{
  "balance_loss": 0.00114,
  "balance_bias": true,
  "router_logit_norm": 1.0,
  "vocab_size": 2048,
  "norm": "layernorm",
  "batch_tokens": 65536
}
Below are experts of layer 8 (counted from 0) of a mixture-of-experts language model. Rows are named router (the router's row for the expert), down (a neuron's output weights, with its number) and show model dimensions 0-127. Each number is 500 + 50 x the weight over its row's rms, rounded and kept within 0 to 999. Numbers have three digits each.
Before each expert's rows: a language model's description of what the expert responds to. This comes from a sample of Wikipedia text that the model never trained on.

# expert 21
Word-initial prefix pieces like re, con, trans, qu, mostly verbs, such as relegations, reviewed, refused, responded, pre-recorded.
router:536509554488505518437513527488463508530494452501474566523509462529511499524518402580544457542413541499474507517515497505518496514435446526437397404492490521478615625504513568513511585484541524451499501504525532546580454458602531571448444457531587498555453477525469561450496496570467449446427443519542511513395429478563481360469490513491570535390629424510506499519515426558425521552542
down0:476486550494540452491427434556459533567518530518557554487505500505529482556566513458528523514456547532454548477583580529539481416449432547478482577501452509481522459514503373528468516499511543487537541560519563417503439534548490394475521588560490410460472486507558600557423409459502613440452520360520458539558461402443502439538402447541546501455506530522430496523418494551472564474521
down1:614496481356481452499476472529521483545468540499521476514491494469571374547502435460460548473484493515503498550521410539472429450398485481501534540557481487543491611524501557479353539530514555425534538434482590481527499419474498485543480401497427500494481505473489618570540523515537510521541531502503463471491491533556497470541535629419500465494559575569422481562505410454477399503522
down2:379538501380530531532465464485541611404632391464491503510490420507606546466525495473552534498480541443491469507450436402431495508467489423573524617541420626503511547411452500462514458466507449517527490526549505481480452427602532494424507521484520535552477462498510475529505489498525456535494568567489628480491505522572477537501550561538535427437508473484471410510518529503491516512515
down3:500455526491536479503454463486536545520482440469528486498609517544513434527496435455501520528532555503443423541502538475572463497528513531511353519440596496562545488536543619408440455443496445604596512472505509551490537321473511533558478469560531424402530462525536462521518478563511443404467466500468577527417531475428442521487533489468594560521507504509444569533506489553465436510559
down4:546530581470533550546517511538472509416561398482540543399476488402506336471520482409511484358563563552537504481546544496447496496523522547555495508521378527497363450507518427485488500546507433391503558527501480540499455476486510486524505494445484488561463541511479447487500512527495536483607431556502439457474534568501433480519521479543501496504548504533487610547535460512451528543641
down5:429555487579470493445494513522456506497496565570449567572457474481418476538495537591503524520467507547538523457499465490514491474464562486466467545533499437529535509507540543480549459438500508440475442493585523514465521474452402499578561589565525493559489605416459513459495575422488456485559524554459532513521462501435613621442378527431518479583511543549497415516420458461526413457361
down6:438505490513523452522451457575534584601510476535464461539454500497471544517492444589506499515531523438510606463616557430507466465422548460610569564433482562442447465492490474501498514504486440543518488506454482449421488527564485469446488534456545578488628502539470528522442500491445542550490502550454442439636490508472542512599538516456426493468465564410495424599396465442498527503437
down7:426435436447469558488514523503563514482459484524532602486508491602538356466502440545514545566416516487470502517515563410500508541482427496585464467487544592554482454438426602430574471481471487605494447439547473550474506426512463577494460523536472442526507462430482537472527490469494549456542565453411492547511523566488559499483541479542531539451523532465532580383461644548499543472493
down8:496497517521433438394349504474475422497493560475542535474414532542580519530514439402498514424484536445532549506505519469473522568529505626467445495462476475500535516489424494490534523463555393581495506560485503505450507576446557595524403561455440531533520487423513465414540447516522453461466494535513584432510420592510556499469467550561433538524511610487516512521500626528537505482542
down9:485490554494425386518542486481477506554489608462501465559494444527497495511464530450434591548420483513521491476522491567514409365589454450501526469583436514511506477555520483507461601501495478463570542574549568500426448505595550561477516572469472531424598496499518511506524468568496498482541427438466553482449484423549484419478501546490441421472527525454546609422551513603445511479420
down10:450469434471471551412566491546622377458568466562574451497543512471615478437553536520487567549504483526509491485464565463487449490543567498420529413567614469482511490458564450477552527483478495490436500464509515463489506601570432455498477473422504586492446467448427541543516547469497506532451465473515492524501563572438498543567346550528479483556476498495599487478495493403554510524434
down11:419584537547484492482483520565503399466528439522444559498480539458542552450500533487466530424483432529524479519530524430503518516495459499489525446528491441537530471435382531570535535591482514486479499528511441464434436597536451506504474508537526447544466571525521494497561596439471465519521537470542453537519574552515439712442491566488498531590449433460475488419474475445547555419376
down12:502480511540469551507429489488534529508646499504434502482545439474575556533620477590547490532513476498523532563550452460473508448542491413478411524555481482383537531630389461411391515490615534394455514562560507482521454423527565523571508534545478409496455536508497484452451527493482479447468565483492530597446497542504547533441525525456439524525521500450474492491480508521529459481398
down13:531493570556532397438594601521457483479534478521548499485502470482405482496493532500382416539580495448509524550481538473480511496444477550427522516542592498460548530489485475517459497587536482462439425488502595533517469569488487531503544506487461490550368451584520569531444571488470401511477499583466538540451518415557528427475449534532471536615420553524363480429558466504451504512474
down14:459548427500633556519443464551528493461499500551547478472547502428389476622481478456562460635533500602510506487535534513432446452417479521408482562533459488504570442471549520548480494495426589520449541564476465551442457521506499509410503506536559500494398498543526546451537551455546491411473436489593542533532522501429450485582527510446447525526471458561551453542448525439464514431432
down15:519513496557497457502506500556468400482514565476461474509377472458438579480508574537461481508559444506530582373575509479502530487509574539506544508583416526445449486505438424588486486552513550422473499594485441512471457674534533471479456535419488515562515555530486471484535546371510575498522478433593489475572552510526486583537452515447448428524473453538527481523470505410519483504448
down16:539470448549526429434466515441508441480467419516465587540593454512566510530579484594477578495446452553508457573464485541455454507466472479447520550543627431470563567519515497557480453448484508460485490449453486571569515512447456607528470499498480417488513473545541608546485496479572463545462408443403541562492528614472503490523501466412503481516398508582524496445579501383491529515487
down17:489489476552497533460543528424432500522384520483430431475489538347532549476526471515499447415579474450589463558538517575481474518547441481405506531592487474561603550536497500468462462536487526525507551445563563630589494595567540480487499496416505439528503395435525459508484545503524479531480471511493523383476424548450478524527553460478542494555474509528523555396507531544477560463438
down18:530503544523459476492520531515431527581393498510449536461547470545376504515490512528512459409490481528547491446423461487513492492513426544428458538518542486472460477520439427445484384481492510461545631518538511606445498551504387429535471518465436460410629530523457503549509422533502524511598554536498464522533496541456503519524593488482579614535448469497553580413537511457580554521511
down19:480510502532445431461536482538543464498439467487524528500554503520479666496514392438508459464507609427339459552499472475574430469480537496460496496626505509477496432516499526548567539519469451525472499497505480465538480453478502514637488558495527577542592535473518512501492537515496531464603506394491517456538461463458591492476444620494561451538483517510477498404538475555521470434401
down20:527487539467535507466606515479481508539486622446503479580518437514397443569561414586537423488503534505440507371555517477427475476528498539481513572493534435511507520523475481485510576438465554535448488562416449574578529519474423490480480408525559446499518535443524508506572562528497464471513495442516450491551480540586445661514495518392504469533410510561416570537538459452499469488477
down21:564504524431555439471440571509585563499505506494559571484506498470500383411513417523589530529458551449461420517485444476512552535550546549473442509503523488643543531441420521451487483545577495551428455422456466427460535555461554542415497458514464492508460452506581465495447487564492457455550475434555492519554509517517393501515399486508451583492568528457518464528562537453531579491622
down22:430533538567468567473534493553566452583516401534458494511476414514501672508531505481510487427525505473485544499504584490521399527504463514451548505577504435523498458522500455448551486496456504501442513416429545481540462501451526484449470495440564544467583497528512539505511502504487486557483527400577437483483527560467355598581506490528576496540551469481389464593567491413560430462446
down23:406522606448501510517535447510479421428565487447522479444491528379527496564509490385521551445452433458472484507461472479478373459555539565549462451533504489518527516528555492526464535468401540554576553591512470518501448481525499503419542459538528596533579508451453492554508460497423578579484481576585506476540504536518465552484381498533468483491527417527575550466519544553620453495444
down24:440540589404497505524513493485495493494442515435469552520471602545462572471526465486468418563560500523558541563534461481454465514521418522476451469456444489500530642587463572478484436542417528532517478544471593508445472432465485443524535542508435457501532472491541401544619435498590520480519525486537556566458516499479607476446385449470603487481501561461555505400436480523470523544446
down25:465504448446515481518478555394535544426544528504514461539502516494520527488497471463489548477492511498550471499513401510556526458479542578533426417458445490562551500574505518449492575487445577502342578525431457544460449502451534542516481493514536506441594551477491489445496365446432481486525477527584497572465540483585429511527457547542435578446548564498601514628439574527450417541526
down26:507426580489571535565467480473485553534487470586470546457393548552497620441539517507524429508375580405428484515505546474487549541507523477615531538477437527571455478509497479479562538507497451425463413496536459436445540526457459476494520493454496535481446477480467401454496508569441442521471558517549581578475555551571521529410496573390479579587512499477470453567456471498535502563453
down27:494489511535480542532456520493396499490384549461424430511467579375545569481467517575531541484590478515579570454570485523491495534439510580429566533612445470472501491585474426509451438540488501514466550498541424458492448534466485500491495591549444523426556501581429522485492460475454539603486482485561476515585469521486487534515392490512390442506521543480565455567539563536424484484427
down28:475434514517486476496467483636497559483490440502452562483451490545462578547499431502552453481450540564576481487480580560563534431481491456487522515515462507577472505464557507534519551472557595401382494460472427492557455580405433465474424473441475618485523534472542474533464527453443535485523520542548424453604612530564473540474516544577476455522540524443510462490525407415541436488561
down29:441567539481571532428478591472446452500537414520476468458472450539441581436530583461498602509506423431450483498443505549543518459530430538417488503539467465513579493456485527485545482495510563404589513515587425482384506567538477520410457593514506506441525598436504537470452507477488492515495542478589499486417546446506555512464474445579593552494499500597505565538496501540508379458511
down30:593531556426447521442527455563476412490487500466482536441472475426430446502524483548470539435508584483560480526512417453562478552503338526453494551488538467588517547591377560427576520536545484558460485503528555518461471494397521551554533475477460425553514487562564403483566487483449518439458484573530511486513468537475511578526514581436444439488496531567437512454607553485506513476529
down31:504437450512490508429522482508505486573558404456598432434585500453471548517557550552559456559437518451529441508436566568613390424521457507510550508461613412515488493462520487482434575492423401512483439467496555509475541570470469414476463569516547483475509488434505541558498578422482490499478568520433509612511506489526502500542503569512523486557442466601522550498546483423428471532560
down32:465492557496423501522467517541500587515443603501512457414487540533402520541522515507430468475514454491486483434557509414497556417558489491471429492558486435472456486528458450503515474491491495569531466522451531561466482529604390583488499491511539522551421554539429440603513553509441455483499523504516497552671444527471529614528495370433492501609512549531582522521461470518534437439477
down33:481418503533535472496451504524478479531509638488444511502487586433497638430415576581448536508474456479573482526484566466523529442510538563571432452433486505496558487547427562490455528496517490583455523531540486499541556492530597471545433475605448528502423461544493408502479516436460499510481537537501476575397580388446537508469569505578438437471443495454546495394502448512505516543537
down34:587463523544527491486453443576483530571463508567478505445506520589450565479489490484488588489487569475420486390521496494492550505413519578474470540517588555503498456486542548470500528498624529403514490496505515414592498474510518479389475543420538529490474508483507422432551551454523549465449571506490561444480517370516552464444596572484492535545469538532495412519473330469495458513530

# expert 14
Short syllable pieces inside longer words, often after c or se, e.g. Dis-po-sal, book-le-t, asso-ci-ation, Ath-le-tics, plus se, do.
router:538452471538494503567503472522473515508527497621465523503507460422495524487493500475522430508330424528432592538477532536450513463409482441517455598552537491500528466488511555514429497477593529510483516540522603502565458500481467605499586566473407450572434561541533517584515370504449554469560505477487404501468499465475495482484435474467492480436549615573501566519538468468502438516421
down0:528490452485523535550470514495447393514638554407544505470489476457550524475469387563409511506491540597434535468519468448432556436464533471504460529538470582427509549431489407522529509574573476442455493441502591507532490583472555447582547480513526515435551474465511479514547513483533466558648486479437451480502463476568564463511571569502522442496562407478515501545522568445423470455530
down1:496444515483557508500514515477505528528443585458471506490463490486550470605526462543516621485545521532487461498385413509526532496592513524475594501540507434420438535516558516425468483437452498397499509468489589455417549555561577432398564490571389535486506532607526500536502485514526423433480492466449427552591478520438437533519509482465531478510522433465532553601394454497567529486529
down2:506488485446481595470492472505498433444518554556514468474401485573540431506608470539565467480519537515528492505537440478553554476534592431420557382490563430438484530482504413498509493438376451439422506560533553487477493472483560491556464428477569523440502617466416532489492550525539546465536471469526515483559508431477474562521496462531475520559565430434477604605506503548565460528596
down3:470508500474436526536509506561514504558432560498495588548425522531609502527566453429504415450545428513610553462467464458473429558430513482477530546521475438490501498535554517578570529468395510399501536489467504554498461491485498574495488434497454548514403534550521482400572526470457467525574468474486415530451627560445456617585594521466497529439532433468538532466512494465479432441460
down4:523535471465418524555450441449436436501557473512534473521526606479519456515464475432542504510424479479565514479551551515417474553589480493475500519637481545585565586531501534572432521472489439532505474554376526488486475536555459542451491484560454416436602459433533544516447452502528462585505562470533541612494458528568452546495481390503489433520543502498486475438517470444385530422452
down5:429375556512398495489559530503523499455468522496524533556477541468487479472524578443392455480480458460505618596481470448447509499430486372529531541525531535491417527541442450478558542508429530572505461648540521473438482520564467603517576585478556470557439496549482475495430499496445477593531538514554474525477525520533563587483510483426462507533463510555515529517519514493435450382466
down6:464488520522496415435521433419554497511518515532496525466520546481476493558407506524473525439422612499564473432456537369490495496471460556537475512573472540554423530627628540521497406437403574492510516552580473470516512424415480493500487478506475409596483505518455555566524538472532600424430566518463562594466492502500483522531444580491522443494522571521481446454517494488504535492433
down7:500444582524518595437442453496489531530603553504542595433467448547474506464464450519521516509551489476486544536467419463504434490538528529547575443467542525530427519527522478540603451521463524412454476487451469567542359529423521559515606499500549488448496386443501506546425475470513373468506505417539539530519461498381578477501525543505486434566519513472505621521512476585490488557536
down8:506489432456520457579453419476470593502489425561557472516511514525555436512479489438561507559480502506594579553611523543492550534468502429492522522589505519499465443467453513523445514386588449497456477470470419470570466610523488471452472484485433588488492572419479515493523481473523499513533476533541499526415469507520428507508484541476552591497577431429366496511575438607474396556503
down9:563511468491545532551509422470520435432477474423534531524563400554541497463438598583523599613489530448548440500550551551438491441527520492595600550475471488436446447461497525455494548468486490499559515529450477517589477402557539524495469355500460475473556487423453472570517455553487438458516457527505547460509589594522427480491585391534525471478530495517497494493450555477462437561524
down10:513474531490438554488577571514526487471576521485515477429449515453473422476434447384501556493479545611463593521492524520457493496552419579495421584461459584536515463627498563513496495415452537539554515506540469456528536445515507509478472517544461439494526389484554491498457516544532589527527410479502583627543446524425462519509466485498444497447478445438440471445599534504435603480457
down11:428489460520545484484438482521470434505506539443436509457503492487473563596511574537493469520471516607537484555556510409482537490532554567554487522448368526502505649465473451440545554442459400500509535510490500504508467563534584565455423489577513452557523492506548461509451544374508491373534578535494473571450548563540477480574491435527382459507488528458431471428463511498534573482513
down12:506493534493487491482469482516354492522457505456566490469446524546509397506566577439404427610536536521554585616574565468501600574564522584593473490452453531464490534388463553417549460497479522434503471475447483432527533424543515504466488461486635458502575484533509507556446503514525545417477478483587432487512421507448546447471517484476531451508560506458438499492497519484458546530476
down13:468494537499470487542533520432597445563537515519484492510446476477514521511453613408458473498490473473409592535520508454520575505524608548433466433574491451455548428481588481525537608422510458474513449524441511497513478528542508433563465398524499546488463423402412544538487561534503480565527479423512508462504437476436606481565459453500398531504556543491522552618569424497547495526440
down14:471523475553554545490492591503557514425435389490450436477508516529436472479522532480556514599420497532398479507510532516462445495460354522541489501384537469512579600552522469452398512545575539533516586434508529470571435544529495554528448572539521527541491573482425534588472488523525423513452461515482486403446467567498527542496520400514541494468528472593454445539408475511490478551533
down15:505539458576505468511508441538465647439431504479483576474510495496401485434403524507567458547438519553474534573443508497484486477478540515514561468539546525465426494547510489492558588481461626597459516451522524519538480485460545611494574432503481554389506413566531541566495533507506515582438471404474476423504503603551484494459565456577457547460417460465464518494444491479457524459428
down16:420523519411526567512536597516511505515528526463483478431462476552503416475555571514539450453475436532508529646503436539499514466493552438533554460392542491408524530535571636586475474451469565518493486489420518510489520509519567506485441519569580468429491536512534507507483428523576539570545488521472474508552508440472503469448420411464494503331456476471533519441590503510448441529558
down17:535459467475431515427524557515644497577499500494535555507378586527440508597582548472435497481420494550498385559510503507467577462551438415569508443380526508515471561457517476592488483510357497498540519481536479525543462572437469485496566507441548444456524541530551481552462466541481385527534526483548535470492610504493536499476489554507443483510495504446525431552488476585478473452483
down18:554564450482434467524474534475538500425455526407547515447542361482520485588493539573541473402492552458492446470529512503551586519557460531588477519489471566479535466506527410469542537473554446461508418498517416531523482575481526491593464379543479437455514380454455578515532480522373497460607483575547492479464560451494473507513439590524497486502507550563433570529544453529547490465505
down19:469482400468535431488514530482493511586510464542522524460502480498491505434513499518440641425483544423541463486504535525569575537516534457517446392516530564506449567446472602459507559433486489490565578481508526550515505516474568474456540501495420557499468488518493584531476521510423604514523452493432503519562582423543449374476431508574577474452489455455514446364457505531530616447527
down20:518475498438548438544426588474501490512462537520409451462431606566519482498506555413498519497396528477536531536577509488513468459454486537492521489445437537507410486488542473584514497550444546544507575457485551454486447492494461492503411453478549516579503568603502582471464465562514364535536473399433443494488523595589546464428571408603561465475531461532488515486447552545458564520477
down21:491469466448537610486514547438564489617580459529504534415476490517471533514506499520485465390575557442445485429470581461444529535514515555557508512477507492495477565515560548425578521571474464375548494469487451593488473515451471460518552463453496579438469534440534589476482510488486490421457508517518387509568405491444574405500516401565500539506566462505574583462526548473528559476574
down22:475550412517503455483429492557457517497513603536448457535520484623487488451418499549512494524442571537590468497495482531473581541518520452466543502533491469460580588534451544489500526506550511515477537580474496476523567577461499563370493521520559451490545494411537530533424388474525506430356495504390613450418487576437426479521492480482446476542508607557528524457490518478466503451511
down23:447544524455490396514620502560526503481499511456449436489512472469459430564504554485568436536414565495491569573488434531557573467589478471346598491456532537452416562414592471516574496431451510500487528508532489504547478509467442522485476515531445492515372467490532487538434568587441533424432380491468494584495511539502572574489510567524533471495524463450546491521510553488511494504536
down24:512557515544522428482472553529494449559559440497506397450453487482573484479547527441477532430425484576588442362531537541568467481419520502478611430432530505497500562441481448549477483562564538456478506421416478566535492594487517591416493596492558511554437507415531516516505518447441445526501451448548537498461493535579539447487543531544567525474482455555470560502465428612521520468447
down25:437468428548576474564521503548452455532488440454434459522523516432482543378543442495569575469459517510530510439549609514492523609495431536481434489435495488543432486442616519492561485473466540513508582543475585573521535540469546491458541539409448577540523477523419538454608421452485581410435463538444494494507501499508491503535494429468510545539516576415476605479465474477577489535454
down26:593508478542450519463398492529444546537503467468471566463490450607553583389491567468540454507541475458593484434494566563601545521457498449589541474541563494540458506453416528501465518517535489448528517455563536557446501416375455397546510479537474554490490471440406490435574522427477498524537400487522519456536573471481501630500580555454503453509460460475496500530488480480576525514540
down27:412547538548504489598614474508505460453469557514581473505631521422391545528458442427494572556536613463491515520413448552484453504521483441476564557524520475456505511349485479478458516492564499564442514501491450517523400522541457468531578532501525538444571521500446533518444476476488465508459543474469398566439594519478535438448560470452538463471517591532488489415459474545514504534556
down28:486477515492629499503550548466444462541458570470461426559575584563526433438587533472531550521598541424469535461547474520493491425493459468467578480533475565531503524437371473500594439388446492467518448505575424414469540526451554422525505489519456478429466455503504470458477442526546498490519563558523531440506478468463497453498518566509417625543522534451549518444416495550572567506525
down29:381534489459543538369509528538448491488544476482499497536486498558495518489479533444515448500567442507445488511374493470486504549464515463532423536438566493580487463470511514525604458534442526393555504506399467481602558490502534489486476510490559495496552497538533570518587562387546605412435556489518466482422508440510617535537389410583509553569533439478467451489512519501545497522490
down30:519525419589568507560533574424502512447534568546411535522502514509402485499400503555565549393528520425510453459592452528605476475568583554531490528467513556529584493515451502488497426528592485417463513579481559474549498483410464470591487515472441465493455539509501421425586443454480495591483552503449502483472473452499497420512538425563413464498534486507480558496484590428489476519462
down31:498548529478440480513517580542502483477510466465498556490490542486495371511461573404497431538460615480555513505525446483484563538515525528362508487547575530509595443538456572543500484434549521491526547470542480487603548524495540449516412402504373434412543554555581406500491451501458513419524524534485437488435504483475466579449511533520592522452551488423448476521525518545524385476493
down32:395549485516502635511473483558553482590500514495505482539468449534517503553494444415467552481493465527433487524483544533462487455528465556503479595547408553587544493458475549536506491541489573490496559450556554458489564426417490488408453509509536530453554526492538401503536563471487573514438526487502485448398519610523590468553458561471441509479491444473489556436466570484390543427360
down33:468406519462461469502481510502566453587479455516477487496502482512520609507550537388494534421533447418468507563526577574522509475529534574560507480504534461553453408423522538555430463429489448553505443444527444478496368468361421511506465496538575574542416501472553539560537589462467444447523498473581575563502535481446472536522462438522487524520529562438496456547469409546526567543512
down34:493568481523550437507525488450569473529443514447485496470467496536465558563497579464516554547523454546507553516478445490526601540530542521470558556594602561487410378557519510512443486479388471561426512532513413618493510464433485447497479382445524529435482563467455513398532554515455447498509402507410449559574541511498474560501532449495418502496524555492549477512443417510444497588521

# expert 28
The letter d and d-syllables inside words like Middlesbrough, middle, adds, plus the preposition of and names like John.
router:502552462470505443518514554557488412474446500581500495560515515551580475393438546505508534490494509503540471495521486549421431528552527458485516529432567521492456451520548618579503475448410533523494467453417511487454436424471494541439512528432530539463537575461515484462473421637528541461469483496531528480421644389519436472523530548529495394506538455470548510515549528556426521620427
down0:559524531484495499422500535495599458406504521432528544600500562522630551464546534490438534502448501447490469524556462449496462561514600452545476456552566520495537518537439493525436505511618499506588477430497606476565444416473484490376432479490531512499474497559444529475496518458495503534418536450489527485411388508610523488504512491489586490507542487524510510557433495458500431356472
down1:492533517540397438491488507566506559524436511529561508513545521438522429523503481420419441454542536450427500491608490541486567540490431488537504388500444450460559489457418511419512437572568484521522528464486472515543603517539485469537464528440476462458540504500405554526492414520523471493463459548465489562470532489583399466439544551565495598578628489458453522626481499553533469451577
down2:488512579453485489479474537594548532461426532504475453441466535449460462463504510508498595564561443511538528467516500509540436486511482480586556445474488434526414382538429526553548412423525576561455517494481453580562502493419471422522585398557522552521517428512475464572421412508462442524483465464587579490468567527500485488575434543558482546453481522573546420499570567507579515430517
down3:471542463486558515444499442546473486348540421508476484528475500455463542486406441437420495478422547530531503448528493591525515464563599463438442436521414556549509427569438528534415483429510560484499619552481556587548448520437477459493577419548465543578511510508510496489492439456475479471509431478533576550513518559594487550522530559509522509550484499608443455507469472560524602493476
down4:475496583525520482468559515432507547471492531571564494461415525445574510480566586509475462478463580557483507433445494487492555448460565502470484441401442535540456403510563402453482591471406518467437462478562454493608518497468527491458506476422524535580498544560564539583480506537479545448452432502541423575553533570586422476493386524495541484455508495591532423495511479416552491541544
down5:508511504394475559549499494478468416522448419493505505524513526477471601561410449508497563496459507531460587435591513519476489469441515461435486475537477495582545493428459506487593585482338571421542466427557600495552424493483531529473524433558497524446468540506538525599518551462521510535535376481541481559461501498489458519474491506553553498586467563458533604510513459564471445453413
down6:627487543477456452479541508468540491508531474578509516528551451501560494527513379590479473518554591510545547380559494615512547537485414491492489478565552461395474392403486530504491517516539459446510555491415433487561486463454461498490465466460546525532501542526558499504506469454443475424499421442543555435429452541446553465486534443530466552434594495486457546509506568610447500588451
down7:603510450455485507471553493524550546570546594415578418437565521524406461428547464375435416475477476434459466504434552493485491418547526496581625502450520443565461500460518525476546442452519469556446562505507506538483522422494487511440481478498436538578472483593574565453476588479445439504454490476483476494490525605447502496532528556467508518466593447462517484504580570441519559533470
down8:477462412573531495469476473447596541420448460552517507573486488411599604554513522506584502524455506507512535499524638433519568539387418490555522545510422598467545452541432461539455467547447434483495532526489476563418618436500497514559483504529511528480533585543424430455560489505430535464456479513519428513525485524468507472466472374492482472483538476516451577557499444459543535547515
down9:461554424487553479490474452561548489555499455428455530510520519424579523476543507532468530589485525496551379436470446502459508536437462413453537504537456503561476507546480450511492576423486613546562468530489555516541528514649550527544459475518530500451530470484552570536563544455569435447405448464441529415432595568535503509452484408478529566519425470483502455517489605514445431465576
down10:420519433521498517530450535520481449592456565587490506511460492445510452564458441441524502551481523447487465541537507442510572467454525504599510437523450474539600535375424478492508532514515461452457520453396371407469436507497548488564557658580554507564475523486573469596532517466503492420490479519508555443539466511435547473483493549514493492465526450507506480417617529491568547557494
down11:566478572486581538492535541537527602491502512525420540540547448525535496479398485474566565418433483533487453483469552477439489540471345452521504498535508568489574642502432504481391536414522500530548521525465505511549465457488499493480470556436457520493428503419568579501475624549531501563522501456542476415484458564432465485366538479498450523517539490459557503423409485537497521485489
down12:500544579533530484494484504446496515480551478448563529512539542518523463544456472445526454500464597431460458452436578530534434502451471564450365477500442484501544579410593560484481432594414452534471504575518523548518431476544450485572483422530530495546472453538453519499549508574423483448509489530484503535514478573530426569646448406502459601499473550429419463525471466471579450509560
down13:492462438493416518447563458571550491606494496474486451425546519588488589566499456547512454521457451405533378462491542583513500495525425483490520484573549560523476527464525451536510510575495466478543516526565479481448563576540510545528500494452480452435616476485554517453477590443442530464507472482421533553511455478479567576444554553408468429527505504566495463608500597468393422458466
down14:471470623485598416472480611471447598491466564465536452542457485544496477509541514518431542547512494510538463461486547489431511432508554491512418425550462499489471450504434463487467418498486515444364461567505418610575544457528452492419501509489509520541593477442654544497462484591506397475485506501573534512452531512410514523528518491578532471518496513523567543471606535486499471479523
down15:518559560505566473517423459489448454581524518491562500492547398504562582480566462600497467492499568463530475529615539461546425506483439548542509471496530434450542476457571453551586410539499509488433449501477477539524540427500428439473431502461485513526546465524583492530535476564521531500516457510515383442563500487552425361524481425490477476403411540485474561568501551516415595538540
down16:416492419593485535502503480515516613481433500557537581434537543489519517561495592558508435593524507416487493409521531533456434524450502484473534489490356637542480471567520515496461537546454510613443517490473530501444382589453513454532487522593432496447470522495461550471516467514440434520460537424466498559524502538478553454546527384518496434431513520578494550504504535506497455437490
down17:488469515562469437481470419529520476470539403489524503491479472484577557545440485557502503560506493534424471564550503474467500450625402440476383454459470531472608564544514564473479510486561470495452493475540510506574450483573558554424580443475454441439544490466475524585577506528518605566452600400438457540442555519562508568555448473430506441545537457526487488554524531409430484511496
down18:531491509525472506524501499493427622557511477463460556485518489476465569539498533533472458395522476542480560528506493410525467438505647531572547506431554509502464560472516522460579481511481541527464388506550423542534531553510558500456382557465520514419547415497500493451434520497506499490530512619493413483449492553505445602557488481555416602472490462362507574442526560477462462466438
down19:521482536531472519476536494501506497511494512510537559460386514516484475548534520515472495538497511536487447570595457512566430500457519436578476505441470566598453408450511496544530398501433605506471481553466546577575461476419493390453347383536550411482544489547515554518468471530532438503539544429557513500532539427524554415525497498564490574540515485465560472558448586495533496409420
down20:564455405426489420569479466559548457409440511454495603505533490507584372505483545407510476509526523512504567425501448522476526417508455543479571510550500542422472544586551475452474546519499491607556548497545507431471437473517574481574439401545547523445540449491473481533535477489513485493426471573495483415453534485502521521566510439500515522521519455450596460549540558498349572501468
down21:468586458489433454519499543534468496497417514583541411611516586437491476470472471515536468495455539452610497548463435565505527495484534432536379432485540529420528514535547516368343504566518526535543563586511544424455455404456543571495429469471432482514504515549485476478565394501599539544504574460466453565503546458506482497529463468532479540525521492588517510511493529482501481520536
down22:497451451447480516479505545523439424474433442429507509539529510550457440469487477525479475544628457528476462457476406538505540477547455499492431499590522474530529522449540523476526631560557415409494469477469459437448584612513479515557588528543520463425498532484583476513552527425569471420541509577568428469470502529427480485492395387523499473557495549599520454538512600530526525494546
down23:526481468477446441511424453491578591538516475436478458505615387403476464475516553585560448507527494522582516489430547518473469473497466567439441530438392430509561492586483479501497489495458404527449545431519425477489476515511499509459490432550553500487496543567481457495434474595460501533506473483613570503495496437546542550584434475505487504395595556423451558545477552524466554587525
down24:424537528527454456577462492464397468429516535498443520434478557531488547585488478448492632496436515511512428474363501458507536528555495489425518551564445504589496607558511516625557555527483537459519451545515551543512500423522461642503480417542534466475520494542479527453477568494473518501526607505447501443519476455431547574491501496470475473515437425507406451547491575414489504473462
down25:583515560479525495463439553530560489462453467525454473392530540522583462445487490501492510485534507569629528420459410539391530578507518448492572569365491478497485506489461513570510374523476444448540512538459552419487490425539503512552497491495518497466593466473521606520511454485551541455396528494492531505545575380509504473524627519488605486464542487446502490510476466490463475500590
down26:411479476510463486558584510566414427393513471466465454458478521448478505418488602444421484449568543508417539508523474546557530465470525490490481449486444487591491570504564518478618450471457473516519492448397549525468566560560470438558482536454451453559522496466485572433487479493472561538598564518508462514565500398560511538584552538550583474440512465512539548607477464548408501455491
down27:462563535501491454618560497532509500603472492543527547446481479564389428506485510516441488470510504516557537460394481434548567478492529599468523451500552480546466482533574581468418579455500497555434555472425446478505478531482531520520498519455461391449488498452547521485430481525477475495589503470442470454472518483524477521510583542626575471361439478509544399392517585503565544484526
down28:527458441522499447518510445539467502444496491404433582421487455524528546532516450519490548536500589455474452461498485485454467488454464497478524511519578483505417439557610542517506486532465468450479469550503422524565472430495505461471414501489585570487546585482436525474458503558518421482381435599459533462460486487453603473518564528506473514497509621493580615644517496493465526535620
down29:558476552484463506435564528522498462548538530559469539551530580599565458473492533478528457595465500506514503433477502461494527464490521453462515499546556522534451560471392601564492583465450470589409444489508503555476423397500425576494517447542403486514529449463512443465516499524483461404443531659537543523405560398489485578490453532478491509461439516479520501535457479405471526600524
down30:530445509573542464433525434432511504517417505494440619561584439569516492517477429519415466460531560552505412511552483504540449568441494487565537493517533568543408521396463525493525603456556481487411440514562453481509463500516503517419419533517522513559526532475493471497472375503525516473382569519502537560371562592504470507496485577564553485474450491498488484561461575442532474524550
down31:483561528504467507469398475481526554359436556475567448475445490489574476529534455558450579585489447591506460528553532564491426509547563501505500535565480432418574556479523464537447490489485492521512495475558516499519434465558500441480506404593485539447576436523564482492495524540509462532459513522386475484629423460609490522433488478546408514503546369519485440557523518511500423506541
down32:488640462561438547515541512462502506411478413534526407470498450571648507625453561506511429472614500547469462465446451573489527519542417484551479478545470529478507470602534452562487535502511485513501422495483477534492509394533447441554432512542457525442487514468536495534447462458505516529547490479532533417524525601473458446412535431526501507470533455584439554499441560506577470440543
down33:527475611460521632454470487462531499427349516456514529466522511471562557452594526547561471436613453466426509498524513399541567503456512426445470491481481546550579439511530441406499487550458512523440479589454480443516558530486473467573519465542496474499501481568453532525538565482441521525546531560575423488481530501485485547470408447516534506457429584471540556465501473589474437408542
down34:479497463583504458502470472555449519466416535486508403556425546543464554480576550433546463512547515383599441533485490535481481600508521511543447477458537534494484482577544493486533492491538576537499557585425456476463518519444488455478504597461580557490523443607449403497538476484454544469372494482508497521550437501529533427507413419474541352548500485557542481580435477549553530534501